config.toml
num_hidden_layers = 11
hidden_size = 192
n_experts = 16
experts_per_token = 1
d_expert = 480
d_shared_expert = 0
hidden_act = "swiglu"
moe_layers = [0, 1, 2, 3, 4, 5, 6, 7, 8, 9, 10]
router_score = "softmax"
normalize_top_k = false
routed_scale = 1.0
balance_loss = 0.00274
balance_bias = false
router_logit_norm = 2.0
init_std_router = 0.0112
lr_router = 0.000889
vocab_size = 32000
norm = "rmsnorm"
norm_eps = 1e-06
tie_word_embeddings = true
optimizer = "muon_variant"
learning_rate = 0.00757
beta1 = 0.95
max_grad_norm = 2.0
batch_tokens = 65536
max_seq_len = 1024
train_tokens = 399500000
max_steps = 6096
dataset = "wikipedia_en"
Below are experts of layer 3 (counted from 0) of a mixture-of-experts language model. Rows are named router (the router's row for the expert), gate (a neuron's input weights, with its number), up (a neuron's input weights, with its number), down (a neuron's output weights, with its number) and show model dimensions 0-191. Each number is 128 + 32 x the weight over its row's rms, rounded and kept within 0 to 255.
Before each expert's rows: a language model's description of what the expert responds to; "comes after" lists some tokens at least twice as common just before its tokens as in all text. This comes from a sample of Wikipedia text that the model never trained on. Tokens count by the router's weight.

# expert 2
What it handles: The word of and capitalized nouns in names of institutions, titles and families, e.g. House of, Count of, University, National.
comes after: " the", " of", " his", " University", " National", " a"
router [123 136  75 104 158 143 129 121 159  94  99 135  78 143 146 165 118 186 124 109  69 194  90 144 122 129  84 152 154 134 125 169 123  95 163 110 170 139 140 149 196 164 131 172 134 114 165 127 163 132  79 171  52 101  50 164 172 102 195  85 107 153 144 108 101 178 110 195 202 160 117 110 167 146 116  88 131 109  89 143 149 125 205  88  98 120 133 144 153  77 108  98 118 154 126  71  70  85  78 123  93 104 146 114  87 165 121 123 115 123 131  79 123 129 110 123 163 140 149 137 102  94 130 124 109 115 162 122 153  65 102 118 182 133 126 113 157 144  83 129  94  99 119  72 115 159 103 129 110 128 161 157 126 107 174 152 119 118  86  77  85 182 124  97 136 153 137  97 145 188  90 142 136 135 163 119 115  93 107 168 171  83 108 163 174 117 117 192 111 165 125 152]
gate1 [102 171 124 138 125  95  96 111  74 164  78 160 137 105 129  94 158 136 138  96 107 144 127 137 154 164 125 115 131 107  97 100 125 105 188 185 159 179  75 160 122 125 191 117 123  73 161 158 187  90 146 185 197 109 104 134 152 154  98 110 171 100 119 134 119 159 150 140  61 120 110 128 127 149  82 130 102 109 126 151 183 201 146 145 132 137 146  78 147 140 124 149  88 136 106 160 151 130 160 153 110 166  83 102 152 116  73 156  93 112 149  73  99  78 109 166 112  88 137 105  80 114 170  99 137 139 136 178 104 123 124 175  93 157 143 107 142 144 211 109 114 175 147 162 127  55  88 151  83 112 194 138 111 121 123 112  96 180 136 148 144 117 107 124 133 177  92 108 180 122  64 112 155 112 123 124 121 118 187  90 134 102 124 111 191 128 139  27  73 142 144 125]
up1 [ 93 142 111 141 166 125 137 101 136  88 136 153 175 112 140 100 137 109 179 122 114 104 128 145 197 110 123 104 107 110  51 161 170 126 134 161 116 177  92  62 117  99 164 131  93 115 147 148  75 139 130 132  83 186 118 105 152 123 161 117 119  97 206 152 127  61 129 109 113 129 125 157 210 167 107 152 146 134 120 128 112 139 177 158  85 204  95 146 144  94 125 129  99 116 156  96 168 198 170  89 116 132  88 126 128 153 165  72 133 128 118 100 118 119 143 104  65  99 191 117 131  89 135  87 114 143 122 165  87 113  95 170 152  91 124  99 109 143 134  85 151 144 175 108  87 182 128 156  92 178  94 104 144 133 181 151 140 225 157 143 167  86 121 181 148 109 116 119 164  93 125 117 165 132 153 109 131  79  86 146  81 164 110 199 158 123 118  74 123 166 141 145]
down1 [113 122 166 111 111 130 128 152 133 123 109 129 127  85 101 138  78  79  30  89 128  91 150 194 178  99 160 116 107 132 162 106 102  66 135 134 106 146 124 138 111 216 132 148  96 127  86 106 148 127  72 139 171 101 142 128 159 148 153 123 175 107 150 172 117 129 156 113 134 153 114  87 111 171  69 109 127 166 107  91 132  96 145 185 111 135 116 122  82 169 116 113 105  40 126 138 179 124 116 201 135 135  56 139 148 115 183  56 132  74 113 116 163 120  59 178 107 110 118 134 149  81 118 146 191  98 142  88  98 173 139 123 159 146 101 147  53 150 129 153 112  97 105 164 104 109 153 186 126 100 125  88  96 156 112 162 176 110 129  91 144 108  92 133 152 106 120 149 142 146 114 185 122 119 143 156 122 120 138 109 163 145  87 133 144  59 131  93 142  70  80 164]
gate2 [133 188 149 151 162 140 119 180  99 112 190  89 124 165  99  59 139 105 159 134 108 140 156 142 173 155 163 188 149 115 190 101  52 170 113  90 157 144  87 107 116 137  90 158 123  56 112 153 101 107 118  75 101 174 114 128 159 122 108 149 124  81  98 128  87 191 126 103 139  98 126  99 128 144 101 117 156 109 111  92 125 144 155 103 170 153  90 101 132 168 179 147 187 127 116 154 157 160 104 139 116  69 134  90 125 132 125  67 131 109 152 114  73 192  93 156 139 205 186 156 179  94 129  86 132 182 138 168  57  78  93 117 129 144 140  95 142 141 137 108 163  89 134 153 134 136 130 111  76 187 100  71 117 148 132 122 130 206 184  96  94 133 125 142  81 147 148 196 123 129 133  89 108 156  89 119 144 148 141 114 109  99 127 109 117 106 130 109 174 155 114 122]
up2 [ 90 122 152 140 165 121 129 190 118 159 150 141 165 119  91  55 197 131 190 122 106 134 146 162 154 106 105 181 170 125 148 128 119  98  75 126 107 127  84 164 190 163 150 100 125  70 130 127 102 155  76 138 139 159 106 202 126 134  72 168 154 160 108 164 145 159 157 121 114 113 133 132 137 158  89 103 136 154 157 150 135 162 145 114 157 213  88  90 162 106 132 135 119 150 144 136  96 134  90 120  66 130 125 126 101 140  71 113 174 130 137 131 123 119 114  51 110 123 165 143 141 119 179  93 208 127 121 163  70 109 112  71 100  97  97  74 170 130 135 123 193  86 122  66  70 105 183 119 133 193 132 120 118 134 108 137 144 129 115 104 106 132  96 144  68 165 146 144 118 100  97 131 156 102 121 167 148 101 108 199  89 109 121 114 108  53 112 106  90 122 164  93]
down2 [124 121  98  95 137 104 163 109 135 138 122  89 139 102 102  86 101 139 124  91  94 129 191 145 139 110 158 147 147 120 160  80 130 109 136 118 117 185 143  93  74 193 112 126 134 141 145 164 149 148  88  81  74  93 140 115 111 137  95 159  82 184 181 126  97 186 125 103 158 151 155 199 150 148 117 116  87 107 153 113 136 149 137 126 119 147 148 156  79 115 132 101 122 178 200 135 140  83 157 131  82 113 100 146  98 142  98 133 218  36 175 200 149 132 152  92 152 131  79 122 106 142  89 123 138 137 136 112 148  89 113 155 153 158 155 107 146 102 136 154  91 121  82 150  60 133  99 124  90 133 105 182 183  68 130 109 120 165 122 139 164 123 160  89 173 100 156 119 155 107 119  85 113 128 152 102  63 121 164 102 178 115 164 135 132 103 210 138  37 160 134 112]
gate3 [146 113  66 141 109 103 124 135 145 106 123 117  82  49  88 135 146 121 152 135 172 144 126  89 118  81 215 131 108  98 163  89 135 160  71 104 115 147  94 111 143 139  87 156 142 121 156 188 109 121 109 189 180 134  53 135 143  46  78 102 134 203 112  84 138 119 163 132 197 141 135 101 150 156 149 139 112  91 122 144  87 139 104 151 102 148 108  93 145  98 164 170  98 122 167 123 158 116 123 103 117 129 119 138 147 167  96  98  86 125 144 110 118 181 132 147 125  75 107  71  95 130  63 100 165  97  96 164 126 171 114  98  86 120 135 146 153  78 124 187 105 105 120  86 154 139  66 141 143  71 162 114 111 117 125 101 174 126 105 106 162 138 118 143  38 144 104  86 117 100 133 138 138 100  87 186 157 136 122 170 155 115 117 176  89 186  76 133 116 105 177 128]
up3 [109 103  55 101 196 133 155 128 108  93 143 116 105  96 127 190 104 150 136 125 119 124 129 159 122 136  93 113 147 102 132 148 140 143  83 140 182 123  73 100 117  68  85 163  85 109 125  65 133 109 138 148 113 148 109 146 148 123 144 134  91  74  62 171  92 127 111 155 144 135 122 133  68 114 164 146 176 126 111 126 110 204 108 148 129 161 157 154 162 160 143 105 160 166 136 132 119 104 115 113 136 120 130  88 187 191 196 120 137  99 106 132 146 169 180 139  87 161 160 112 136 183  78  93 165  89 173 202 124 157 196 135  62 149 123 146 132  99 115  97  83 109 125  74 117 151 103 137 148  39 137 110 104 164 115 133 128 145  97 115 140 118 124 148 174 158 150 135 129 113 123 133 101 180  74 128 132 126 139 127 210 129 102 163 126 125 176 125 111 229 150 188]
down3 [156 147 154 130 136 168 112  88 157 118 145 113 154 104 160 190 141 155 103 114  83 114 128 169 121 122 132  72  93 151 146 104 108 120 128 146  91 118  97 160 119  93 126 139  86 116 179 126 101 132 102 175 120  62 107 139 126 166 156 112 159 152  56 103  74  63 136 130  62  63  97 144 116 114  92 156 134 126 130 115 113 142 106 110 176 103 153  70 136 116 122 152 124 163 172 113  75 126  97 139 150  50 113 111 201  68  76 182 120 111 116 156 173  77 103 165 140 190 149 185 158  95 152 145 121 136 158 173 138 148 183 114 131 169 103 112 170 147 137 156 172  98 106 149  61 163 178 121 110 152 177 128  68 139 170 140 119 167 105  57 101 116  87 138 145 121 145 113 104 164 133 107 109 180 166 171  92 102 123  83 117 167 110 139 124 106 115 165  75 164  80 110]
gate4 [118 122 117 177 162 120 147 148 171 162 128  81 150 139 131 148 149 148 150 178 106 105 154 176 133 121 154 181  82 108 100 114 133  64  91 116  96 114  69 162 165 103 175  81 147 137 132 131 152 110 128 141 142 142 137 149 103  73 152 102 101  65 155 131 150 153  95 100 158 132 204 144 132 139 124 100  77 125 170  94 145  98 139  99 111 109 143  98 157 191 110 111 126 115 148 134 114 144 148 189 129 125 109 129 106 119 142 118 160 101 121 144 106 105 180 196 131 152 159  94  91 118  66  82 219  89 100  74 146 161 132 144 182  99 150 121 106  65  92 164 215 141 114 152 178 125 165 167  91  77  90 109 118 102 130  91 117 169  63 170 145 148 119 150 163 129  81 118 150 134 187 195  96 148 151 124 168 161 111 163 139 112 200 195 103 110 116 145 134 123 126 116]
up4 [ 97 126 118 134 149 177 122 105  95  87 147 136 179 130 138 105 172 160 132 125 162 126 109 198  93 116 107 112 170 147 115 121 133 109 159  99  84 176 149 130 130 132 131 104 121 135 114 104 129 123  93  67 100 146 118  93 202 163 123  91 161 151 140 170 155 112 137 185 132 195 122 152  80  72  65  92 108  92 150  84  85 145 195 141 173 164 183 134 132 149 100 146 124  89 100  74 103 135 119 132 110 100 111  59 131 162 137 123 116 134 134 153  56 172 116  93 100 117  89 189  96 122 130 116 164 141 169  91 157 129 119 130  80  80  94 141 137 107 138 235  58 139 106 125 140 138  83 126 132 125 110 138 118  99 103 148 119 116 113 163 101 141 153 146 121 110 133 110 163 229  88  93 125 159 104 113 131 106 107  93 168 108  50  94 166 155  84  67 145 161 109 149]
down4 [133 133 112 153  96 113 157 118  66 114  98 133 190 149 106 138 230 110 128  52 107 116 128 139 144 152 127  52 150 107  72 111 132 114 156 134 141  91 149 150 125 195 159 141 154 115 136 184 119 146  91  71 158 133 183 110 120 148  77 163 123 148 101 124 114 158 143 159 142  94  98  99 129 148 139 113 183 109 148 152 115 113 112 112 114 152 169 158 113 114 150 156 125  59 146 130  45 141 130 181  88 119  92 130 166 196 141 162  67 125 184 150 100 174 145 146 110  83  69  59 126 125 140 136  85  97  97 108 171 130  71  80  99 101  88 167 104 173 217 126 157 131 128 144 101  97 149 113 142 128 100 102 117 129 157 166 105 148 147  74 172 126 111 128 160 143 160 118 131 160 133 138 148 123  96 105 122 116  42 173 133 149  87 113 138 107 128  86  95 171 133 148]
gate5 [170 102 132 167 102  79 136  85  91 110  66  92 111  95 129  86 120 127 115 123 129 115  98 113 136 111  81  36 103 166 177  80  75 120  98 114  85 166 128 154 159 134 141 164  75 118 190  92 115 126 113 133 188  93 165  87 158 137  79  92 189 137 123 133 151  61 146 124 181 122 138 113  99 149 146 149 148 126  96 134  78 147 171 158 143 169  43 111 129  94 157 130 166 128 104 162  67 151 161 177  96 157 100 102 113 158 131 191 139 121  74  74 140  89 183 154 128 123 139 141 130 107 105  99  86 131  59 127  93 111 118 122 144  87 138 154  93 152 103 115  86 123 114 132 111 167 127 109 138 194 112 184 110 149 162 145 113 113  90  97 166 100 125 129 159 144 153 154 182  51 133 109  78 107 110 169 152 105 154 155 103  90  86 152 129 104 176 143 108 157 151 139]
up5 [144 128 108 148 171  95  78 132 139 174 128  93 115  75 136 127 125 119 100 120 108 120  88 198 125 119 106 120 135 107 121 110  84  86 128 166 121 136 126 164 150 113 110 177 117  92 111 160 144 109 123 137 148 134 129 108 135  85 147 109 111 118  84 149 104  67 123 130 142 125 184 164 111 183  45 118  86  68 118 184 165 164 167 195 171 161 108 144 118  89 124  86  68 121 169 127 145  83 125  87 154 185 127 173  88  95 142 120 183 140 152  93 135 135 138 116 134 204  92  94 168 151 134  81  93 144 155 100 160 121 146 152 136 129 101 108 114 146 103 126 163 168 100 122 193  74 134 115 149 194 118  88 106 120 217  91  84 102 138 133 153 149 200 149  88  56 103  91 108  84 132 163  75 167 132 110 137 108 173 121 129  70  74 155 118 149 146 107 117 102  96 162]
down5 [123 112 118 142  96 144 128 174 122  70 121 175 127 149 130 100 125  80 116 121 105 135  69 167 151 161  86 136  91  73 174 128 135 165  91 163 118 180 147 127 101  91 156 126  85  99 117 113  88 160 124 173 162  78 109 147  58 107 107  55 152 154  43 173 142 122 142 120 159 147 150 157 132 131 179 147 117 108 131  82  74 119 159 144 134 143 125 153 104 138 142 174 138  82  98 133  63 177  89 163 127  98 150 122 111 163 155  67 141  88 144 143  69 129 111 154 175 127 139 100  99 124 132 115 133  78 100 123 105 127  87 107 156 197 120 177  60 119 148 154  60 178 105  75 148 105 145 188  76 115 131  88 139 107 185 127 143 195 125 172 135 113 156 136 139 136 124 123 168 119  96 209 112 166 116 133 130 134 168 125  93 105 126 167 115 136  98 182 151  84 172 146]
gate6 [102 149 147  80 142  78 108 174 136 131 131 120 155 117  56 135 127  79 113 102 115 136 152  97 138 131 107 108 122 130 119 162 162 146 131  80 180  96 148 135 130  97  90 109 178 167 180 127 121 122 146 140 102  70  84  89 136 172 142 127 156 150  54  67 142 109 133 128 125 178 102  96 138  27 137 173 139 113 130 101 127 147  95 221  95 107  93 108  69  80 157 146 152 133 122 104  88 136 154 132  74 112 130 130 157 114 154 111 175 140 183 101 108 172 158 142 138  52  77 149  99 120 188 116 161 114 125 123 156 135 130 124 121 114 144 117 122 135 166 120 148 174  80  92 102 142 131 180 100 110 153 128 114 133 116 107  92 142 108 128 188 129  76  83 116 165 167 151  79 163 142 142  86 118 100  82 160 161  64 156 115 131 125 171 132  98  98 201 133 101 175  42]
up6 [109 130 150  94  93 124 120 150 171 152 117 101 212  80  82 112 179 117 137 194 119 147 143 144 157 141 102 149 154 130 149 167 109 194  86 139 125 144 158 151 105 165 117 111 119 121 175  65 162  95 138 128 121 105 173 103 134 173 106 103 101 104 115  98 168 166 121 123 146 164 139 141 126 125 186 109 125 114 184 130 163 138 123 143 136 136 149 196 124 162 170 102  85 156 112 152 113  41 116 135 100 105 176 135 202  58 127 158  91 152 134 115  98 164 143 193 113 129 132 154 100  83 169 105 151 169 111 125 103 129 114 155 159 149 167  93 137  73 167  77 118 171  71  94 132 143 166 134 107 138 144 146  93 159 120 172 163 132 108 150 150 109  47  80 124 127 144  91 105 103 160 108 131 106 118  83 121 125  66 134 161 157 128 183 104 136 160 163 164 126  88  23]
down6 [149 121  93 170 129 145 130 143 123 153 102 136 156  86 148 164 118 152 195 137 145 161 159 118  90 108  91  94 101 151 142 158 150  93 130 140 119 120 167  88  79  68 178 102 147 104  70  92 154  80  93 144  99 109  75 135 202 132 102 100  65  86  98 123 161 160 121 123 134 117 126 142 149 123 101 138 150 169 107 186  80 110  88 154  87  78 115 147  96 133 107 178 143 152 171 150 121 112  86  98 111  60  84 108 138 184  96  65 139 129 148 104 115 144 179 129 172 137  94 124 118 170 128 123  93 129 123 119  64  85 114 116 129  92 128 130 131 140 202 125 175 171 117  80 190 128  81 171 165  86 151 139 117 110 140 127 180  81 101 120 155 163  94 126 139 160 119  43 116 104 129 134 124  72  79 131 147 143  91 161 105 117  62 132  99  78  93  73  97 164  95 153]
gate7 [ 82 142 138  98 109 118 164 176 189 135  71 133 137  70 134 169 185 111 123 105  49 125 111 103 190 103 124 123 161 163 136 100 156 129 169  91 117 136  61 161 106 134 151 140 126 163 143 113 135  99 115 139 116 121 138 103 109  70 142  81 166 140 179 156 184 118  68 172 136 147 128 133 175  93 119 182  80 130 179 155 104  80 153 144 139  90 181  61 168 170  80 156 167 169  75 174  83 168 107 117  94 112 152 147 123 151 103 121 134 135 131  92 103  95  96 121  81 146 121 127 111 146 142 139 132 157 159 108 177 152 181 154 129 155 107 160  35 147 105 120 138  97 136 152 130 152 137 118 127 113 142  91 126 119 152 118 174  79 145 185 125 110 117  82  50 168 151  94 141 119 145 158 101 164 160  97 161 119 154  41 118 101 150  84 149 145 152 139 103 124 165 161]
up7 [146 109 137 169 128 134  86  79 134 166 191  78 141 142 147  92 112 161 128 129 191  75 112 148  72 135 177 151 128 168  85 113 105 103  87 115 140 112 173 142 207 151  86 175 135 154 156 121 112 164  87 128 132 103 112 168 158 158 169 167 127 113 107 102  65 137 163  98 112 115 170 149 104 125 139  87 103  80  72  98 133 152  91 154 122 151  65 153 116  73 148 109  73  77 142 104 135 125 130 112 153 147 120  78 182  91 163 167 112 132 186 161 109  87 190 177 107  74 159  80 137 114 131 104 110 106 182 169  91 120 105 107 124 142 132 126 129 112 103 171 146 163  93 182  81 173 155 140 141  84 118 117 203  95 144 167 160 113 137 100 141 112 128 166 150 171 164 182 175 126 128 104 165 120 127 123 129 132 136 204 104 135 110 147  53 102 128 110 165 127  93 131]
down7 [ 78 110  48 115 181 158 171 136 138 159 116 104 103 198  67 140 141 129 143 173 151 144  96 167 134  81 188 159 136 124 105 139 157  92 144 118 122  69 151 146 154  86 148  86  77 205 171 110  81 142 102 134 139 102 129  98 150 133  73 133 135 112 169 146 101 190 144 112 161 118 131 109 115 159 172 139 139  86 150 124  88 124 147 138 112  84 168 135 105 142 193 101 157 199 114 127  72 175 124 145  93 144 139 114  99 119  72 157 140 108 152 103  80 106 132  90 115 135  97 129 110 114 190 159 132 116 110 114 156 163 182 137 135 125  77 205 112 129  89  83 116  99 117  99  74 131 131  31  68 107 105 125  79 116 125 122 110 144  88  99 129 106 151 124 118 138 149 155 135 137 107 173 152 140  96 113 128 139 111 135 152  81  86 141 169  87  97 183  98 137  48 112]
gate8 [111 102 158  85 101 107  44 119  76 142 158 127 120 218 178 180 156 142 157 106 165 107 173 149 186 102  95 102 169 107 143 128  97  91 134 104 155  71 148 198 158 100 149 126 172 141 114 183  79  87 115  98 110 124 177  93 100 189  86 136  46 160 101 123  87 125 172 139 101 133 185 107 129 142 152 152 130 124 119  65  79  93 114 141 115 188 147 135 133 150 185 144 148 137 116 172 148 165 164 103 128 142  90 112 166 147 122 161 126 143 193 190  67 152 146 177 120  99 118 159 121 109 118 137 105 153 159 122 110 146 114 120 153 130  85 163 164  89 134 141 176 126  81 161 138 136 109 140 121 152 156 143  48 120 117 144 148 130 121 119 147 131 152 120 183 148 102 128 139 128 167 162 125 110 109 144 104 186  96 130 116 109  89 145 125 150 210 204 118 120 115 127]
up8 [134  59  63 117 138 126 144 143  97 135 123 177 140  67  44  93 106 186 107 103 121 112 107 110  73 169  97 143 104 144 127  67 107 131 135 103 117  82 136 117 173 143  97 134 166 149 167 110  89  96 116 185 185  90  60 105 177  89 166 209 165 183 156 144 123 131 101 175 171  83 142 133 132 123 171 131 139 133 146 192 159 128 153 145 171 117 124 138 168 145 134 137 109 121 206 133 111 131 102 157 132 179 100 146 102 115 136 107 141 162  85 132 143 137  97 103 145 157 122 145 109  97 138 158  61 145 113  73 147  84 156 112  80 130  80 111 144 153 124 195 118 126 159 108 100 140 155  97  88 159 177 109 126 179 143 110 163 118  83 156 123 137 166 152  82 143 160  92 147 206 123 102 172 121 134 121 204  87 161 120 144 130  99 143 102 126 105  89 118 113 175 142]
down8 [128 127 155 100 142 139  97  87 116 129 138 145 172 163 184 115 122 131  62 140 139 139 118 157 187 125 138 115 117 127 132 154 101 106 108 194 160 138 150 115 178 119 194  94  74  97 143 145  88 165 209 136 116 103  88 129  83 166 144 132  57 168 152 137 106 179 116 121 117 147 129 186 107 148 119  75 156 125 151 136 104  91  88 124 165 110 135 115 151 139 137 143 163 122 123  65  78 106 140  85  68 144  60 104 138 190 115 132  97 173 137 113 153 144 165 119 177 118  83 171  52 110 151  70 116 125 121 113 134 150 126 101 124 108 165 128 146 154 109  34 117 133 102 148 115 127 205 141 124  56 145 155 170 101 129 136 174 127 118 151 152 120  85 135 116 128 158 142  93  61 153 138 107 113 181 130  86 148 181 149 149 125 135 114 133 152  37 109  94 111  93 181]
gate9 [122  94  80 160 181 165  85 152 115 162 157 132 111 100 148 194 160 141 148 179 164 152 142 150 118 162 106  63 145  88 134 139 148  96 123 122 127 163 137 114 136 134  56 124 121 136 168 146 164 133 109  80 159 149  92 126  86 115 151 111 130 170 154 206  82 198 150  46  92 121 137 141 118 117 123  92 149 168 127  23 129 155 115 100 175 158  79 123 118 149  88 145 139  99 147 175 100 123 161  90 152 132 166  90 139 145 113 110 139 150 147 122 159 125  93 109  82 124 129 118  91 148 145 135 105  84 127 157 164 139 139 134 181 109  80 108 128 124 143 136 122 176  66 158 129 115 165 132 102  53  63 177 152 111 127 107 127  75 105 137 138 134 159 169  70 123 140 151 165 130 121 165  51 151 193 119 108 124 144 150 178  90  95 102 186  88 101 103 141  69 128 106]
up9 [101 182 162 118 114 104 139 163 136 146 181 161 130 121 150 116 122 144 121  64  85 172 160 131 171 159 168 220 148 128 128 102 112 178 123 133 119 161 135 127  95  76 124 114 165 135 128 101 126 153 148 128 142  91 119  69 124 112  92 130  86 132 100  94 168  99  75 124 127 165 163 133 113 140  80  94 149 120  73 180  85  81  72 164 120 141 144  92 107  93 115 145 131 160  99 164 139  82 142 156 191  72 144 163 113 118 136 121 113 109  61  86  91 152 181  88 165  88 108 118 131 122  77 160 151 128 148 136 143 129 145  79  87 202 102 136  90 115 155 160 199  73 197 144 164 117 144 126 122 184  99  74 106 128 106 154 134 161 145  99 110 120 172 141 191  89  72  95 174 126 113 125 147  50 112 148 128 124 132  94 124 187 113 152 109 128 170 144 148 162 132 171]
down9 [ 93 114 127  98 134 155 103 157 103 141 154 156 163  91 153 134 141  95 197 177 125  55 103 144 100 102 134 105  84 130 117 119  69 148 128 134 111 146 127 114 125  63 178 110 162 148 107  80 124 150 116 115 140 152 109  74 156  94 114  91 178  91 138  77 116 146 139 159 118 151  67 114 163  65 163 122  47 134 135  84 154  69 150 125 109  97 141 107 139 121  86 156 148 107 165 105 180 147 110 152 135 119 141 108 137  94 122  89 108  91 175 104  80 217 122 106  89 115  72 114 100 150 119 142 118 149 132  69 139 125 185  92 100 107 114  93 142  78  86 136 125 198 141 109 144  87 190 157  97 184 128 124 151 164 201 111 105 161  98  62 106 113  93 106 178  90 174 136 170 145 141 121  84 103 108 143 185 118 123 157 103  99 139 158  87 115 157  75 141 151 138 100]
gate10 [176 142 153 137 134 167  99 125 140 165 137 141 103 182 135 100 103 172 209 148 120 180  77 151 116  98 138 104  75 177  64 156 113 120  90 132 148 115 154  80 125 146 152  98 129  99  76  90 107  85 141 115 129 122 126 151  88  81 120 118 127 147 105  96 128 196 141 122 104 131 137 144  92 133 134 132  95 157 117 150  92 103 115  92 165 107 100 167 118 136 120 137 126 101 179 104  97 119 113 127  61 175  62 117 133  93 135 189  75 125 209 126 145  80 124 115 144 122  96 119 147 133 140 140 134 186  99  76 112 143  93  83 155 175 161 147  99 162  96 170 129 169 116 132  99 159 149 150 180 109 151  86 155 131  37 192  79 131 118 148  58 112 154  59 190 143 214 103 126 146 156  92 121 121 136  80 156 196 125  97 100 150 115 117 119 102 125 135 106 102 138 117]
up10 [ 83 112 108 128  68 139 169 137 176  82 127 115 167 144 125 158 155 144  97 152 109 109 175 139 118 153 157 172 132 113 160 135 125 153 132 166  64 146  91  75 145 125 161  80 128 119 115 180 164 169  91 121 168 115 209 128 149 145 141 134 125 188  78 147 189 139 185  74 194 185  79 100 146 160 130 133 164 127 143 140 127 167 127 154 120 140 121 101 136 141 111 146 153 177 141 162 176 124 194 127 144 120 143 113  69 169 103  69 149  81 107 126 137 128 146 118 164 112 104  70 149 148  38 124 138 115 105 151 146 154 187 202 151  96  94 143 108 145 195 160 149  55 120 110 183 113 107  93 103  90 106  79 113  88 149 116 168 137 107 152 195 141 146 135 127  82 113  82 126 140 126 196 124 145 130 136 123 121 100 159 117 137  99 130 125  96 115 180 106  77 123 138]
down10 [110 186 129 158 150 178 146 141  93 109 104  64  98 166  52 159 125 120  94 157  87 151 159 143 129 109 118 135 188 144 134 135 112  47 207  87 148  68 179 127 164 109  99 136 110 137 147 114 171 182 134 142 130 103  94 168 139  80 144  93 136 121  91 192 146 154  85 141 144 136 165 107 152  78 130 148 132 119  71 150 120  88  40  85 194 147  96 139  77 155 116 135 158 118  92 119 121 137  84  99 219 135 172 101  56  92 142 112 131 166 115 115 101 127 159 112 129 104 165 109 135 111 114 117 115 113 157 204 135 162 118 145 104  63 128 202 116 142 112 116 105 113 113 172 170 123  91 127 162 159 157 163 129 117 144 177 107 131 119  89 101 145 145 152 108 124 121 154  96 118 105 102 165 111 168 175 127 112 105 135 134  79 132 163 156 178  89 100  92 123 118 133]
gate11 [112  86 108 139 117 115 115 181 102 123 115 130  66 131 133 143 193 154  69  71 142 177 106 111 162 143 111  88 117 159 150 146 160 133  23 112 203 144 110 148  77 131  49 176 125 104 123 138  98 124 144  86  80 151 180 111 115 149 113  74  87 160 119 124  94 128  94 111 119 141 103 153 112 153 100  85  57 133 141 118 118 102 111 127 124 167  83  46 146 118  82 134 113  48 171 153 122 104 152  90 101 135  95 131 150 206 137 179 112 183 140  79 141 163 164 130 140  81 114 186 124 123 132 155 102 144  91 125 156 180 122 131 108 145 110 177 108 106 133 109 103 150 152 137 115  65 121 112 143 141 140  87 166 141 155 125  78 129  79 184 156 110 132 140 108 152 168 141 146  80 172  99 130  95 105 111  94  97 117 126 150  93 143 156 136 175 188 118 105  88 151 147]
up11 [134  70 148  56 153 111 144 177  99 136 157 163  89  42 133 138  91 101 137  98 159 128 169 152 135 124 118 204 127 160  78  95 106 138 134  88  92 116  73  99 134 131 186 101 139 138 101 130 106 205  93 183 138 178  60 167 140  95 134 147 168 131 121 123 173 152 155 150 108  99 130 101 155 115  95 159 146 144 149 171 139 125 159 104 117  75 150  80 119 107 189 131 122 154 110 157 134 135 120 140 117 138 138 122  78  33 106 159  87 125  73 130 131 109 115  93 124 169 137 122 121 105  64 120 137 131  99 108 155 171 121 111 143 128 128  74 140 122 156  93 124 126 156  76 136 154  73 174  93 124 154 120 122 147 155 100 152 158 153 131 164 136 163 145 183 123 118  81 130 127 176  81 151 168 153  69 135 159 125 140  46 137 107  80  83  62  84 134  77 174 110 142]
down11 [104 130  93 106 205 111 151 184 107 159 134 163  11 116 124 154 146  85 117  94 151 147 119  77 182 130 125 123  95 133 158 142  75  75  95 146 130 123 121 128 162 161  46 156 134 100 143 167 144 147 175 157 102 148 129 122  79 144 106 153 168 109 152 146 169 108 148 138 156 173 105 163 171 145 155  88 100 103  92  78 108 100 111 137 133  95 161  79 118 186 157 141  87 115  71 105 149 182 161 140 104 104 149 111 108 152  68  71 133 111 142 108 151 129  72 172  97 143 147 117 111 118  91 140 103 122 122 152 147 188 126 164 147  87 129  98 121 100 121 152 150 140 134 100 133 142  98  87  74  94 161 131 113 122 126 111 139 111  78 101 175 136  82 167  86 182 163 123  85  93 193 142 182 147  93  76  97 115 151 125 178 157 132  52 134 141 121  99  78 117 136  97]
gate12 [104 140 163 182 138 108 148 141 142  90 154 100 168 109 139 195 137 142  85  34 116 152 176 112 124 169 105 117 149 123 103 155 205 167 136  59 127 166 159 143 198 134 105 138 119  84 119 143 142  77 161 115 137 130  99  93 160 114 168 145 104  81 147 117 134 132  98 101 112 119 172  94 176 172 136  82  79 149 208 124 133  94 148 122  73  98 172  86 107 159 122 124  78 131 177 144  60 156 113 114  69 124 160 150  77 148  87 100 205  88 152 147  69 138 154 125 122 135 155 115 122 156 108 132 172 148 148 141  80  98 119 115 107 190 149  84 192 165 126 145  81 136 158 130 126 141 140 161 155 140 113  75 112 121  94 143 127 125  87 119  97 179 135 119 141 119 163 108 167 127 146 131 170 156  67 138 114 176 141 129 132 119 135 154  82 133 124 122 183  65 150  90]
up12 [106  80 119 114 145 153 134  96 158  62 128 101 169 130 149 102 146 160 109  76 114  94 105 138 121 203 101 107 159 108 136 170 152 104 102  88 104 113 135  82 150 157 114 160 140  75 167 109 145  62 125 125 163 134 139  96 167 129 106 119 132 111  87 138 127 161  92 144  89 152 149 154 113 124 182 114  92  54 195 107  92 129 127 116 123 228 170 112 145 171 134  77 149 141 168 102 101 179  97 102 126 116 181 134 108 184 132 152 171 142 142 148 101  94 147 132 125  87 128 195 128 192  81 152 190 183  95 181  96 146 131 115 136 124  58 129 127 135 126 113 136 142 115 142 116 157 118 138 145 145 132 141 120  68 110 169 129  85 124 149 105 199  95 145 141 172  94  82 159  94 147 112 108 146 106 154 139 137  96 161  95 200 175 179 117  44 132 167 167 120 133 144]
down12 [ 99  99 137 103 143 128 129 169 117 104 119 126 133 192 115 144 167  87 139 177 105 103  91 139  86  71 107 173  86 117 158 130 123 108 140 166  76 151 114 185 131  62 111 152 159 199 131 107 106 124  98 184 144 141 150 140 129 141  72 112 169 139 111 176 137  98 135  82 123 131 104 151 113 194 219 110 125 121  90 172 129 123 116  98 154  71  91 138  87 122 145 107 167 116 105 131 193 110 112 172 187  89 101 106 120  48 142  66  54 125  50 143 118 108 133 129 162 161 147 143 104 126 119  95  94 134  86 118  93 149  82 134 102  64 124 147 112 126 146 131 119 123 122 163  90 156  98 135 165 106 106 129  88 162 135 110 180  83 147 116 173 122 112 176 135 117 152 128 155  99 161 188 155  84 165 164  82 105 124 130 118  73 115 147 165 106 129 165 163 114  56 167]